Weights of a small mixture-of-experts language model, trained from scratch on English Wikipedia: a softmax router.
Below are experts of layer 3 (counted from 0) of a mixture-of-experts language model. Rows are named gate (a neuron's input weights, with its number), up (a neuron's input weights, with its number), down (a neuron's output weights, with its number) and show model dimensions 0-127. Each number is 128 + 24 x the weight over its row's rms, rounded and kept within 0 to 255. Numbers have three digits each.
Before each expert's rows: "gets" lists some tokens that make up at least twice as much of what it gets as of all text. This comes from a sample of Wikipedia text that the model never trained on. Tokens count by the router's weight.

# expert 33
gets: "0", "6", "5", "7", "3", "4"
gate0:179125142142125165169141115135133092117141119158086132145150093128115110091101126124121093131170091085165185129103125108128132119130104141126169166158110114155128151105124135145127165110112094104131122148141078127097097113157103093131157122096143106118117148130137108137095094164158117183114084130153115140168134137141135150125104155130128105141087138119101120118118168103148142079116
up0:125137124181131145149085131121124149121140132133143135136136131181115120160099112145118102104140146130113181145127096155159100136104150124133113157156082121130129106134145147126128094140182150123047145112139127150182104134090141112134134125111105137110093153107147150101104123127157134151079124151109155135135135126203095102132145128121121120162160120142131121067119103130152102094122
down0:161115141130113124131169113195156127128088139095151142138106111113146106140189077095126130122098112149136092127123169142155115145134102148104137136129181126200129123118140148111118175086078125138133154157134164135097140147109107143165116121134163146139130123142139131115134146131161133119129119093164086126109117131089109179127160120137143135135099156141103119130131099174139110136100
gate1:098137114127102164137109125165122138154121110162087105145144094151129098125084145168151158134125088139166132134092125179129142116094128138127132118063150153115176099085139148111153137154111128169115126137161147141112104120120140111128149125125170119171131103116140117154139151139104070152138175143124155146115155076133137111159136118128143074159154097104156122142100130103141144128137
up1:160094136138141145137145123130152094141134135184130153094126096082145115113132158154127177103128126135178102139108151123143147129124147154107125122143132126171159131123150125137143107143161112132097081101148152057154201144123165080124144132134126106160115125136139129137102141133156091161099143128118121132126164107133134121099115126117109154121096085145087135096124096181104148125103
down1:135143113123127116123124130070114106157125099143093160099114129116150140111146149082104137115100123181133140171175107136150149075126146137142124148141140155149086125143114150180130132162150130148153111107104154080103123098128148119133083121114172100134096113127155139156117194108141131115102127136164133121131095164103124164130095099123146099121143138108161154096091102115141109141100
gate2:116156123135133160115137138142136135110116114144077142162153141115121112123080105107123106087108129082071132117097173101102133099115145152153164125102109119097148152143124087096103092158124113055135152117153125116113132145102129125153124124116116131072111097156175127113174163098133133120137143103096157130120136146117102135157159149149120124148177131115135122129107169158130127088107
up2:155167111124130129158134136099120072148105112114122139149135116154080134131141128127173130152131090089158136159114128115112140177157139121104132069112127141139128107134126132170140141091120143121129120080087107149132099142142124116087136126165113125156178154151101132126110115140099115075079093127123135125098110104147149126123100129076132151150144108094055108099116122131104132148152
down2:121116110148157129130132140128160141108156126085095081143111128164134127107140160131164093146102103140116136086142141154100106151130109118128128144158125145120132124143103154152167129101091152135114098139141112157104115106135129108088158123158116110160198116129109072141152118138106136127093154147099080116154133159098143128130114191118118152156118160119121164068159138105088142132155
gate3:148113117163126077134109143086178146175152076116133155119113132154117126135130140148132067130163124098110124134125115170126111164155130135139178159162106114136086111096118129147107146119136122137088149130126111132076136135130111131119105125118140117156069147136105102132125121118121150126177172153159104160131093084123141132175138104116113108148157099125082101092126132116142110145143
up3:121153167122125130143093180120116146132138081106153150129120134138134169150105168129120118099130145115144113097123165140162142150133180112152155138139119145109106103128129132162116142131122105122114107130125117122112170094140137108128167116158182132108095134157122160175111160105095163133139140150197156141173102140128156139162125106154131160195136143087145098123126146093153133108133
down3:120121136104132111162149109089121138127158122132117152121118119173115117073111108110172157124109116120124120132123092107115101153137112127117160124135146139162108159111115154074158102102123089094140082117137169122123117163130125123094132122138140101130124105121122109132205088101114125107126130148093152153092124059128147177155130122168063095143107126125140139132143141152133140090129

# expert 15
gets: "a", "u", "o", "i", "e", "as"
gate0:119111163115144132148102113105105162138140109149087112129162116135117133124099130103111110190116136119089132139148123146159119093088169107151093116167170132127122107115138096130110113143136130087139092129112137130101132147136100104083114123116129133103167103145104112068083135154057095141162131158117121177150134149153135099107083150100100127133169153117127130122094119112117146120137
up0:109117128125111103128115107154139150124120091128135127103064121105085089130129094110122137109140165141127172152140126092126110126132088093172150156120100164143087086149098108107182129130162140161136145158149113156138131148093126109116119162139136145180130137122106108102159104108170140141146112115103124102143124122139134110165146148098149125062095158093090103112127134142163122118134
down0:148130155116174097110155136116156164075115145143128116143119128091146119107130192115117129126087153126104154136077171144148143119130143117138133121114116164154140151145123104132096161110143128120132102152121066174114113136131144153170164119086134116099125125097154166099120156116137167106123101093160115128156149133109142140160154148119082104157143134107171117108149106111108124083135
gate1:116133106146153112105143087106119125114124131087087105156128146141124131105131113130119096141125080145133138129124101154129168167150117121141135123137118125127131101112157192141122172162143170080119133108134119156161154131139175129141125083091117160124138123093123155124070154095161118130144080105110143154141139126124128077149106123136088125120104117166075132120136138085139181124162
up1:148133086139077150093142136144148120149110150192145128118130142165108116107131111125120157110108104137123122169168138138123121201134133145109130093130161135145124118157115148143148130144154128152085141085149148135107125103173122174144129139160129119135131139120094109127167163123131142103062122130181150152109182159090127082148125146155125112092151117106140128149116092123112139137128
down1:142135102141162106098160157093084143107105131130110141155078115196138120142102091132154151175111102163117159165110145097153149105117162171096118079138146101143125143136136108118140137146141160153125112116107120098134114122144166112097143135138129128141101077148129152101107138152139116134141125136123103167147121127104115154130127092070129108138096141080113163131082145133096139146122
gate2:107113116123120158089177119141139116101133134101124159093131101120122158135161099131068106144113124133100125068158150100106139113159120130120095175102126098091108122104135118143108154121149111121158114148097097132135160140136094124150184071135132105134128116114141183121147183099172106139139101132127143149126126096138120122145156184123113104167137164116146109135131120127141162146143
up2:104109132137096132090085160141136149165098063111170085140115077128126132099153127141179138158129124138161127124163128167155142144130163108140132116146150156149141162151125115179128132081150121119149117141129155118099133125111115114154100144150098100137125115146146103160157135117173112133083131135092118144134119137139186112107131143077126148102121086134127136121101119105095125131079
down2:126131131139141078132135129112095137127146150154128169133125173079138140079101092151128160099117117104105103130124107104174118135158093121113148086131123127062115124080109113132168143133116112130120130131111085137137102117093088128128167095173152138098105130121128131120136161126110129141178098160165157105156118122126134119130156176127115173142122089101161134134122170122145155127154
gate3:138151135127130173145139116099094096099119161189115161136095141192107115138128128115124142111131147099102124115126172163108144077126111115171091097156164132126151084110094086121146136125134112098128122115155108113126162164130139121168140094147161129103138148138102130130094139134122111123129112131108151159110112124083082118147180090116129099129150159154138154107146112126159151161126
up3:087120112122112113142182086105116097097161113131155100081147102144144142132122137118152123114081142110099111089125122122119164114172092082132089158143154153094144110127113130119114100110129146144103130088116149146151127098114178189143128163114119116126113090155112107136114107123132106130141142145135162158115173122124126150096116114132138137090094146110105150112071127149156077129128
down3:126177112149125142139142143120141150132145139171097081094149136140129186104115083105090079100143135098129191099127150095136142165139149136146082118158162115097119145121095106168072151126138116168112104155131112148156125116135117142114104143106107168102102120124139097132133113118114145114128175156130092158125150137130101095106131086099120151113114168098115126131114124126111146131114

# expert 11
gets: " the", " a", " The", " his", "The", " an"
gate0:152081114122130114132152145135126161154109115133119165181064120104143154150150093091104125087124120115109130134146138134094111113111090134125127133110076136113081108093124151130117120142112079154104097139145128106169167134097121132140139121117144136130104148165083166112118157101142129157113159127127159094138115092134128124109133127122153096135096153169107070125126091126150097111172
up0:109150143102176114144119162100120144107148133132099111126110168160102110111151132150067095129109098141180115133117110126104142192130091120169117145143154122129161106128101106156134144086139137110137152098138093117121129148128134098149067094118127141119116098110098107143152108088128138127140134169152086138170160152168136108142110154112149141152090145109166126114106117139103098133109
down0:174141103166103095150099128129132135160102099147117115109114156120152106118104097129140132135092125108112128156114130143114165087143084150143133131124144128151118139117071123127133157115121184115149141140187165098127143163152171123085141148124159098177100127135092124158103131140124156128148153117167158109171142169141158099148170138124112133155122142114163141089139137099146131164134
gate1:128137091132092111070101149179117150122122114129135128120131132177098096149144094109146155126129089125117155144122133116096147124081102129170117133127059136119122167143126086096113108131111145146124145119168108123119108136145109119123172108139134067130106103117115113106122127120092121128119127134151135156083081098091137122095154126130173112111111130127094114108078156172170124134140
up1:110115168131122102153102098169131163089118114104125115143144100164157121173140096110098161120108129131142125097100125114129089123140143184148127122122120122086143136154148103128086135156145142150159128155141178160129101125142105173104131125135134102114133152159125116125131144060091123091152145102078161159083173126150147155110137132122115107101148092147161124141148127120106125098138
down1:145133120128132112121178129084159143104150166163144132154146137142132154097145151141168076158142108133112159161157167149099134124152107104147081135129151137162122090118116144118133099143150126120087149129127127111151186142153116127159110124117113173131108142150130179136116114171150125126123143160145149121135102131160112114153151139165115130139075170094147139146123129128104180126187
gate2:145151096103102127165144127155115118129100096087139114154119106109131077128072120139100186111127117112151116165116155118166120131169124103114134139109134118117142140074135110132121126131141140142104102101173125139094165155129112145145139117108103130155193159115121063126085173115132149128116151110114142144107129138162144162161122129089064150112143141123134109136121092117120103119133
up2:104132126149114146115180112118145136139098092135112151136143152098121120158116117124165099132165137164139122120094155165124127107129089135146127125157118078145101113124124108176127123114125147096136146157125131127143170122138146124132156164119184105119115095087146074146157109145126126137141138110115113119121083120078081093113082124119131127167130118092114095144116147128132160044122
down2:115128105138147129133121166112155165174143149120133120122126120138088115136149098095150130106132149194087175102154109144148157119139103181145146123117097144164095140135104122072095108131143128127105179133088145142159107106118125113134159101154124160096116111109144159145136140106089082113130118128134089171103141114112069135110117142144139095158173147120123151121109113143131153131113
gate3:139131096096181158123110122111170156145115113121109121121129125106133135150121139162129150124133111104065150143099158139130099115147110112132139189146138099115150130109134153107113113151152093141081130138132144139134175097153163156114123168140117118130135117142141142071107175168143149100093118136148103077108114179120113162119091091113170133112104120099097093114155120122143153123141
up3:158128161146144130159093148162116130144109150104152100130156121119124147084155095109152171136094117137146100142121104111128158165132153128108115097106111159113114106129104156061131141162146124145124092087127126146124078094116126109154103123154126145136100154103105111125130051125131128111116159126140137153167185087105154101122128172137168105141129114138084107128119129110102123137111
down3:109122133110142169136138151108126151141113146122119123107133120124135136099156153137080157169103106114118113139133162183156089104107125090181127165142106137096155117140134139116068110121143100145087135114114121129125134103099168101152143152143103118082157167097138164086110157164145117131136102133103119125113109123116124183094100109136164135087112121130166109150143113116089103128088

# expert 2
gets: " for", " in", " at", " with", " as", " on"
gate0:129166070120118127124124113136119149108174122121093125127108127183103109101125104140130121119138140085155124153118130145128190155114126147124171114108106181150116131126158134142115094178143062110128156119142154155128151134181149129163116110166144163122090141126143128120109143162119090091133159124126115152116159150124143114135125106089144117149120114158136127087074126099160115127159
up0:143170159136113086099103090158116128125136156145122167109132149131099149109210107122115161130159139099148129143108062098144139105126129127156124151110120131140117132161091088116130103148111133106073149165125098171133106115140115113112104111123147170122105139113138168130156134088141131062139147150132129153155146106134121125113108152104139120105153171156115143135099165144129129134151
down0:100150106144088120134054113142129123079164096119123118139152106133098138114141144107085122088170139132131105104175114146135126165144166111119125092122105126108145151135095105100097118146108149115133120153124166159117130206118097114130119122152088159148139119125100092114108074145107099103133132109117139127137129151134130111121132114097131109166147102112099152076113149093110108133105
gate1:168165096063118118089142133145123083108125096161122085124148123118126101128094155065079153154081131112139126101108105123141148119113174126117112121143091131089113158120099142136105133133167149103089143155140068136120138117105142157126144127123096112151109143145160105131152133132133134078087149121125104116118131148107152103141124078150130098139130105138141094148101120143122146098125
up1:111109100170181133095104122116153149153146149166121150106137084142129164130104093127098075131158131121131119194156136085129114123143150067129099122115133110123126153158143116132121125123106077130109120171135164099136135117170112136109137118134112109102109168117107135137136121132130116152146111100156118134190153121128109159162130117133087160084141123126110122152136150147140163125075
down1:122106113148139105148185122173112094127127157157134133120116114153126123104123170123100172104115103144107140138146095141086130167158149087112156154146156118109106114127158109127147116114135136201136137147113101121134142091128141138111155129097161122113133128111137147113142146187154112128126135107104143079160132184095082135133155130163150085140145177118074105122136137141113145137125
gate2:092107107143122148116136161111111126120117148101128166112166114108098083161111121131094094140120142174146125129120111135116096098135145131180112133120149128123125149152161093106148126129170068121138134094140137143133128167130137142093118115082119124132126083135146178120132119135125185130124115119107127180158131125118119127119165099104135114136157111157122159091140129077156060093090
up2:125124134195160152154134107151124125173111113150165134132102096120121087146149102121135159070200152115113107148134158129096159123116093147117139119130143142159099105112145097097096159149122144105147113120126129159171120143118136125144124127117151143141114116121184132099097139143161127117122149135105127139045087124107136120102129167164142142101127116145136133103135120171131136111162
down2:135093108118108114141125105116123083124101116130144144106163104061100092122157122128184154130105129125090121133120116119133134143172137144122097124132114136104096127124159119129130102157112100104135090162145125147144157127117101167137177119106134097140183125150122124107169137153123151123131125147161157135112172092137139157157156032141129141106129167110112110146153099132129147133150
gate3:110144122115120110114148106176136140124129137135096173170146161124156106149169152110080124141134137098097168102145135107096123113108163114143150079157123129126149080110132159126111127133174113173118158110094127156168149117114135137124157153139115133164103145094129135136173164171058111158149115156128145113137120137124116161133149124117132148110143127127136076095127126142169106161100
up3:085161116126125151150102128083136183125172084177127157141126104131108075154105126126113097107121132162136146118147151110128106095119169144124166119098138133144139151148119145151149126133130149128204130108082136100123118123145138131107146125112166133135092154151128111084146108119128157139114143085133133119103075157120160132169118126119112121126144100163133123172172118143138166158137
down3:147133123159093122164097144159129115144108125155146128111187124103065152125132122150123128123120127104116160103127146145087167103107121145105142128143137171147085137098125137141096143116147139118116134168085137147112096131165121149185135127086097154137111063122086109140099118130129124136132179127167122109127123149088129099092090149126150138125120143092133174089126165149137122145131

# expert 8
gets: "1", "2", "3", "4", "6", "8"
gate0:104128118123124113162120153121108146090126124123140131139129095157097125118079140107082130130098092147117087152114161193137127137184156156112125096172134086145171101121143124149113143097144112120130147140149189096124123135100148103140164143121118097154119113136114150135180143166178102171141098120121155118115115135110146093141131097154168115117137137151153131132080138101146136124133
up0:135126131156105127109128147135126130086090147136135143131120130119163145122163122136112121113163157107123148136119107164159114115142139157148123149118159110158135108116155148173119120144136139086116159149111127152105144125151114099177178056154110156110096106150104097115076139146105124111107142084098137170133123137084132162104128158145146123167126158112065154124148174155124095116150
down0:116105155139100149137130136168122145129125161111156146084132098116157157158117147140154100145106129091134129154143116107108117106132172131167130092148145096048106125089118117105148151149136147146083103145151107126129110120155173144142148159117114124122153128095129121138130093131136140129151122101153148172123137157141150096093138119195131107125127129127111154168095188127109099145088
gate1:131141097160104174106109114155143076113149125151127110112099099149168180116102132143112066115173137136136122109154142133144134154130140099145131149159119128110154113170123127107130141138142127159077125087114138121098145127136079130112143093095162098153161125130135112108107092128113191118143123153129156139101145119125118135185115118089143103147168098096114147142134094157104110114130
up1:118138102120158163114121136148156126120123142076106089172142155112116178091121118139072170156122105136157166108159171131101083140097116126130111129068115114128117132121109115118112096131171123145128114127073127144144118174153151143144076140141123157122162161081136134107166140098130124154109118121131099105116104178127111102131174121126140121134124132140092150122140120114122134112162
down1:121174119127173128163152106110060049135139145110146106126170142129114134142106108131130103132148167103117087162138174149158095105166109115117112153114115114125108151078140109118130131175105125130119114063134149118111149112142134121141115104154108132114183119156140116148117130153137169120161090122138142118148146158113148152169139133154115132135174130128149122162148151138107139126121
gate2:121154122139102153199102103200103109127124132122173144115155109134144101134119119103118111123148147134065159117122130121141118155135131127097114132148132118121140130100156114139140099138168140105144094113136138102085134130125110133137139069132113060133129093109149127131150134184156129121116143127126141087157136112132150135070113165140147134126104146146118095106130102076159079133141
up2:143149104128152078147138114093137169123088118130075148156148110121137141095103102151109138109145113156137093115138108142107125076125104143127147178148156080146152089124139124132105111121132147125136134126163123127186162149128084120112114130136074179119104122164127084108126120122111115109124103107140178158088103125091094108108144107113118095165097130128121127102125093144146098130123
down2:120144119100115112114171103169152100109088100083147142087126109082108122136126141145128152089136138113105159129167087137142115154112108131112063135121169125168149138082103109135140171141122098118108087101116121124170108127137150142152127124111157113110095147096134163141133112094144124072123192104145138131133126158120116161106123151148133143127100154130112104099094124132119134113169
gate3:095118136133114159121093138190117106137147076094164116124146155119104101114168074118157139164095117125114125172136135128108139122150107158128125102155091112139123156166086128120144137119131205118079121141115126120120119106107130116143156140155161128139144159111149130119125139147173126111109107152165125114114110089103117142096085109153152144110107137098115133126104144131170098111174
up3:146123123086097140101094163101101137125140125104133094129135124095109117148141081109142096132154172137136120139163148109134148162094123140144156074089142115117117127075133133154147088159118151120150088104086104128132117132124142134169133110135150169132098124096114117078141176129121093150113125149132135127107149086149095113112093100128106097104127145084133096132107163121132066138128
down3:120100115142196071133142107123160141164140164139086126115064136125133148104103133160138127123138123121137137131137107096146134095157139155108138173152144106148127134149133111108109156086132127129172149143139180110182140129131136122119110129114137150134159111138197132164120124135087147105123154141127134144132118141141151100148120151123163109147155103127116122077190159130100165146132

# expert 20
gets: " of", " in", " on", " for", " at", " from"
gate0:129106161128112145111162147118092083077106114146121095111127111117143126161142136140123097168188142134120109100111136158134143147137095162160141096109112128135104122103116096110128132162143132151100112152142067115126134129166171113162120106144140123105125163116145148160149106116098107151174115067082125143130162173114142132148133115091152103144113175103102136111107167143127112125140
up0:160136115128164107119116061091187158116109106151135151147172134147144090145089128145158096128147100149096111146136120161137098152144135125119173145122181162092130141125086161151137126184126125171127121181121124092117107153104154196138112156127153148131111141129098107120150136105128116135133095145144163106148124100104145128138111137122119133091167136142118117116138134151113119146125
down0:094128121116111157121096078120124075124120097115171089136180085118169124092167133107114080146153156152113124097144100143118154140164154079108109101110101110136110153132133100132145150104116123129150105116140098121120130114116117127169097135126130170135156148110130093153136155140110125142133152130137123135140148103129107144179167083149137144136118177122157148163136166131175123118161
gate1:087141122113181139117134105128151101146112126141120134073160128108143158096121122149128169127126054153122125134178132148146166120160155104097122164139146143130167153130104095130169132135145129166131097154084124150095113149155144118126163132127096108165116148127156108117160122111086119085163125100110132141106142142098100123105133158134133131120163129162123109146110177159124151088118
up1:124114117133116115134117146137071177145173121111111113110153131137101118164144135114157113122128163075142163129114079102119131102107142128126173139136130148134137173155145149134118084131113177145106129126115132171118120126126144088090118169152177136163138088119116149113098138127120100119152133142151084177144090207122132143111144135145144156110086093143122131125131125140144152131150
down1:108136110065148143202098135141126091111101054134131091118157130118140154127133121143114089123121096100113111172122148152179175140152122099118096132123130150146119139092116098088154117098161163089121131118120116102110140124120107114132169105119157128138133125127148124131067119101122138164118158093154131111083126120132150138164167124119131120149150138124105133115136165134156111129147
gate2:125166104088170140089158120124114122139163127123092119096147138140150098131131110091113123117124164142121141147134106136127147130091113107092127151148133097130133175104125094084132099092142141140136127135140100152145146123114139143160158169127116146176141071135158121142150138160111132159121121176136078156101109163155111172107130124106165102130134154110140199149147171149125147132145
up2:092087120124152073115113142142130140126156108100144099106142130122112117134108120156121150153146120160121144117101160110112183109139122138156111148153131117171129121120115133137110148142149127106157137130066157142156135128133137158128112139131143110157181118155125143135149164112161101181140132153155136095105082126187147179154137090151163191149123141150123137108138130143128143068129
down2:133109140139126171134093139129119091141119113176124149125123139122124106138130101135132148094133155070138156134134125125128102142126121172120166133117109147124132153149110171136163126133139112136104101102131077150093105148114112163109121092135103099103119088063147127143072133152149109083149152117146122120121159123084165106098103140072114129119124105162144080095076149112133132150136
gate3:175096165137120138110153122143106142123160128158113117133093177114129160151110130142117084139157149120158132153115144135159110086115126107087136126184159129093155142133131149141101100090150128068142124124097138135063154127115128111108160128168140115113118128110117120115139127115091118116111128159174176108140085148121120114151163113123130130102170141091137133085147156122121152123079
up3:125135118163081150136142101165121144147148147129164100154128100140112104154106115140112146073152125099131164120116185165130135118094130110157127102136132087098143131148133101134112158116062105136128070135081112161153102119127119105079155112126154145119124154110143122120106143109106123119096072106111120129101126078142127121113151104102103091141142092091109117155163125128137108142124
down3:117117159094108141144165131101114113137067151134125134133148128124128092132146150118139101143111137137153144150132115106133105107128128147133139112186116159109120159098156118110132155169113093106147128150139132109121146124125127109113128127086134099112135044149118069110088137120141132128131152098113139107113160139130160131144099132135111192098146130174178132141068134133085158145086

# expert 16
gets: " that", " the", " he", " it", " which", " his"
gate0:128093119121148133133130157107122107186115096098117080106147120112081157102118111132078116084109138165139093138100127163104117105167129106140114110118138151136136120071093121113139163119163160097129139120097099130133167137133129156103112088083121100128146122107143166157118164155106135116108141142123156160124113131114085118145141166098138130100156129180105112099149136138082143145130
up0:112115096125133129133156110173119154149140110154148127127167162144163111094112110132100160133145123148138129144115086067128130128127118095147112119104135120106089131138113135129172120197133100142156137138117111111135139139114128116106128085159149133104167141132163082121099169144159110097159127084084110153163099126082152123134133108084083158104151151136125126122090104090156111124118
down0:138154160104153141100124134129099102154112120123137119143132147129123111101144086180151111132088104165167123106154092180146066155157149089114122130097107114102135112126133160158149127134080132137117110137150110151142109125127115108173137093113129098138139108132146109109146090114092125108127123129130142117124149080146093111102180108127062087129109119086113180117138118134149138157118
gate1:130150166153141117075162099105140111099070095097124157179111132111147121149124133130155149163103176117116082134115134145143113154133100077077117109129127113118132122124100077100136138130125114116144166141124095141080135156108131162142133116127172114129113141118122080103123085167101116108142169140169151138168126158145103106142143136145154124108143127123092121111147110139141101097112
up1:089173179130129090126165102080110120129093120119118125133072157098138090079175129172157144121131153121128156140138117131142115147080096123116125113107135119137129145110106140170119131152105134120135133119135113125144123156155152156141122107123148096150149123189122096136122162059127142110140172150157145114152110134157152127139116112120102126098173108138071137129155123147144108120106
down1:116154135116129156094138124171150092106142156112135140086136160108115120139134117170059171111099118099105142127150138092138078128113130126140089103120113127167106127124128110156145163108117114128091149139143160110143138114113085190117097102119120126109121119120153058136101139161131141101116094132135134126108087125119162109095139117142125126123090139083108148104145185119116110096124
gate2:152179105147119101169157144117129105159142142113125142170149142150174129115133116143142139125101144111047121120131149148112146104176146125136115158123114121135120105136118096118128109153123155156138120133131161150132079118128150143104187099089141110136109107100138135108151119149136144144140167118169190089148121059146104109139122115141095151094165101134146127129107135152138133166125
up2:143164122083140144119115152107121096124103107131157157131107146142117099130133131165134106137132104082118142116086131151102116148136133125099103195118150119134109164131116140117149087123104111088112115091157163157090116128083126087144135130130137157150110160107111160124164133172176135109113174105139110085123141115130113111140104125125110116161153132132211107145088137115161116128117
down2:144108156169111095148111137106151164130119097134079166115101093089090148091151162112164149120149142123129130136119112145145149098167082104122149125115168126103138161120101124093093105102131114143133125110089172173099104099133145112095143116134131145103114055128127118129122136087113129136171155108119107094127124151115099138122062102140095152116111138112139133117127154114140113122114
gate3:145158128127121169105133075139147117156140158146149090132157124109153146166130141141118142098145133175109139129106178143152181098134130113119130116106111117154188085167104126100135137119126156140159116128085180125133100140125132131149140115122112140147127136128098139137093133144157121132152160151086166101096118124120177053182121105143137122138098134118136119147141097100153135140113
up3:195127114160087092161120120138134139151152124150112077082128101099145084101070123134132124126140118099144138093140108158100149126122121133133080128147102206148120170095111114116125115101096120141107136135146118144177088147096110127118134086111084120132102119159122137091112108171092139154135093126116130087115149147157130123155132094114131132126135112121112118111138128154123134135109
down3:097119097071111126132142148142145111126121120128162119137157152099141124106133119096123154107101098131145112130128155147129110167114107157170116115146180103155152113123093114149102097142115128151093132154157106104110156160143086138119114163125148138158139100136152126103145079118148110154147130167148136123152098163197116150105108130100153106090129133164143130162163108198122149113125

# expert 21
gets: " was", " is", " a", " be", " were", " are"
gate0:132130136121140118153139121138143176150136132140102079133118133132135121171143070119129128096129156123131152193124175149191113125151097089098133152117113118146142150110162122120130144128113138131118096140128167144118135145133098084155099106124091125122125108172107132101119153153159147103112105142111137146155176117197160109151180111094150103134154153133123129110109148099110132134166
up0:111165108154142134114082106129115114126161141113162103123173150152141130128131107148141172105100119107135137118169195100153135132126111123104107110080150105163076160124127128148112135180098105182155134117116087141109084136146127150173122111133160117165130128116112101139145126124145096142105152132099157111113147138153105133163131102165135141141117129143085113101160146084097120151140
down0:107141096121091162170137127177081087146112104151149134085141103141174160158125152150103110126098129110123125106102197105122177129121114164122145150123133090132139122126082109091120129098132109134126131127145108129137148138101098126189142138157141170117137179111146103159071143142122138128152114105114106098127119147171158122142105120146167144114116094137140144124131132154144114135108
gate1:123147083156120187147131117143139106119119083104111109160105096135116106107166123149134149127187128097115141105159144132130126105171130096107180133112158172173161148117138102138096170142100127111093120136122134121100095138173121141101138150165157154120121105141120129174135158070099109116142118125140120136145115141143162130131129092088117162126148158120146145137103171135160142144135
up1:145143139128135108073109132100114141138120127109107182160120127122163143127160087130088112106114128124095120153139132118112150141142134105090104094085110091122105128077102121077090125126104104127130091136112155079117131113123142111144111142155170132124086143133125176150085175144096128162087151154112107167098137131139140118110167150090117149118138104129139111135098152172129111128155
down1:176112100156114165142145155129151153151090123129128136114166112154133130082106138139170091127132114117073183103108151107129158154127151117115095159114117116092163133110157105111120144104155112139131085134145133134130150127176173111147147184119099164169125111151132097092142148151102140120111138133105139137107129166140085088164144120137126134097131156102105151140094137121107106144109
gate2:103149198134159138119110131116149143164129120076152129133151116147137099158123119117118123104149088136143146084148130142138190082142145078152128103131125153151099153129188111129124135136157161082119144151117159159147157155132127122126100128093110129145117148143102127106168111163152163114137116160160126145117106127145137128136148118116120130167103116081160120129136195128140102128161
up2:102119138112133110166120109133103115110152109090154181167119114125089115067114148153138103158139108102114115114116148091132122153127129106117131132178107115161151105094135120140159122117120139167119144135123154161092141110127077101113126153128152127133105161152169127131140088100131109112082132117110107136135091154101102159147166112110195133106156113115119148133142087116115175111169
down2:125128133139100128145108132101125079124119104148112125129130137128110139145111121127138133134135127126092149116160136133147162173145141122104103114132171118157099164108200095123149154118169161167128131134137126111126133127154194122076165115135149088188090175121164145087147142133126101106131155155082153122113131101147138156145136136154144085131164140142086124127124168143145106141148
gate3:120131103115146126095088114111131132081147135119121150107183113134128143137108113130171136127136119076120150106132162120168182126123162121124136173101141144101158093116118102150076112140136155132174126164142151119129142151136125151097079143135159116150116138106133118136093173072130126155147145105119152125135099154128091128155072142073115141110120101088089141142119109150130114111145
up3:134124109164135142136122176125137139127143149152155118117126110137100086129146128122143121139111082097129174077181116087131122109113125129153151126110169107135113163117131174130139130117130079176156119127135086175109139145149145158137110130088174106117095145143149106137144114125132112119157135145156099114131148146113100148112185110117130137115137153156129109192177131073161122115128
down3:115092161117149109138136136121143142126090147162089136127136142163127116118126163150176147103123117123118102178169144088081153103140109144161160134069093112120137127138175134104106101190138124117135115084150130123119104129113086088125107082168176124106089111109147133107129123132144154158114144097137103150124145109118082120121111139085112124144151115180123151124133136131127119134144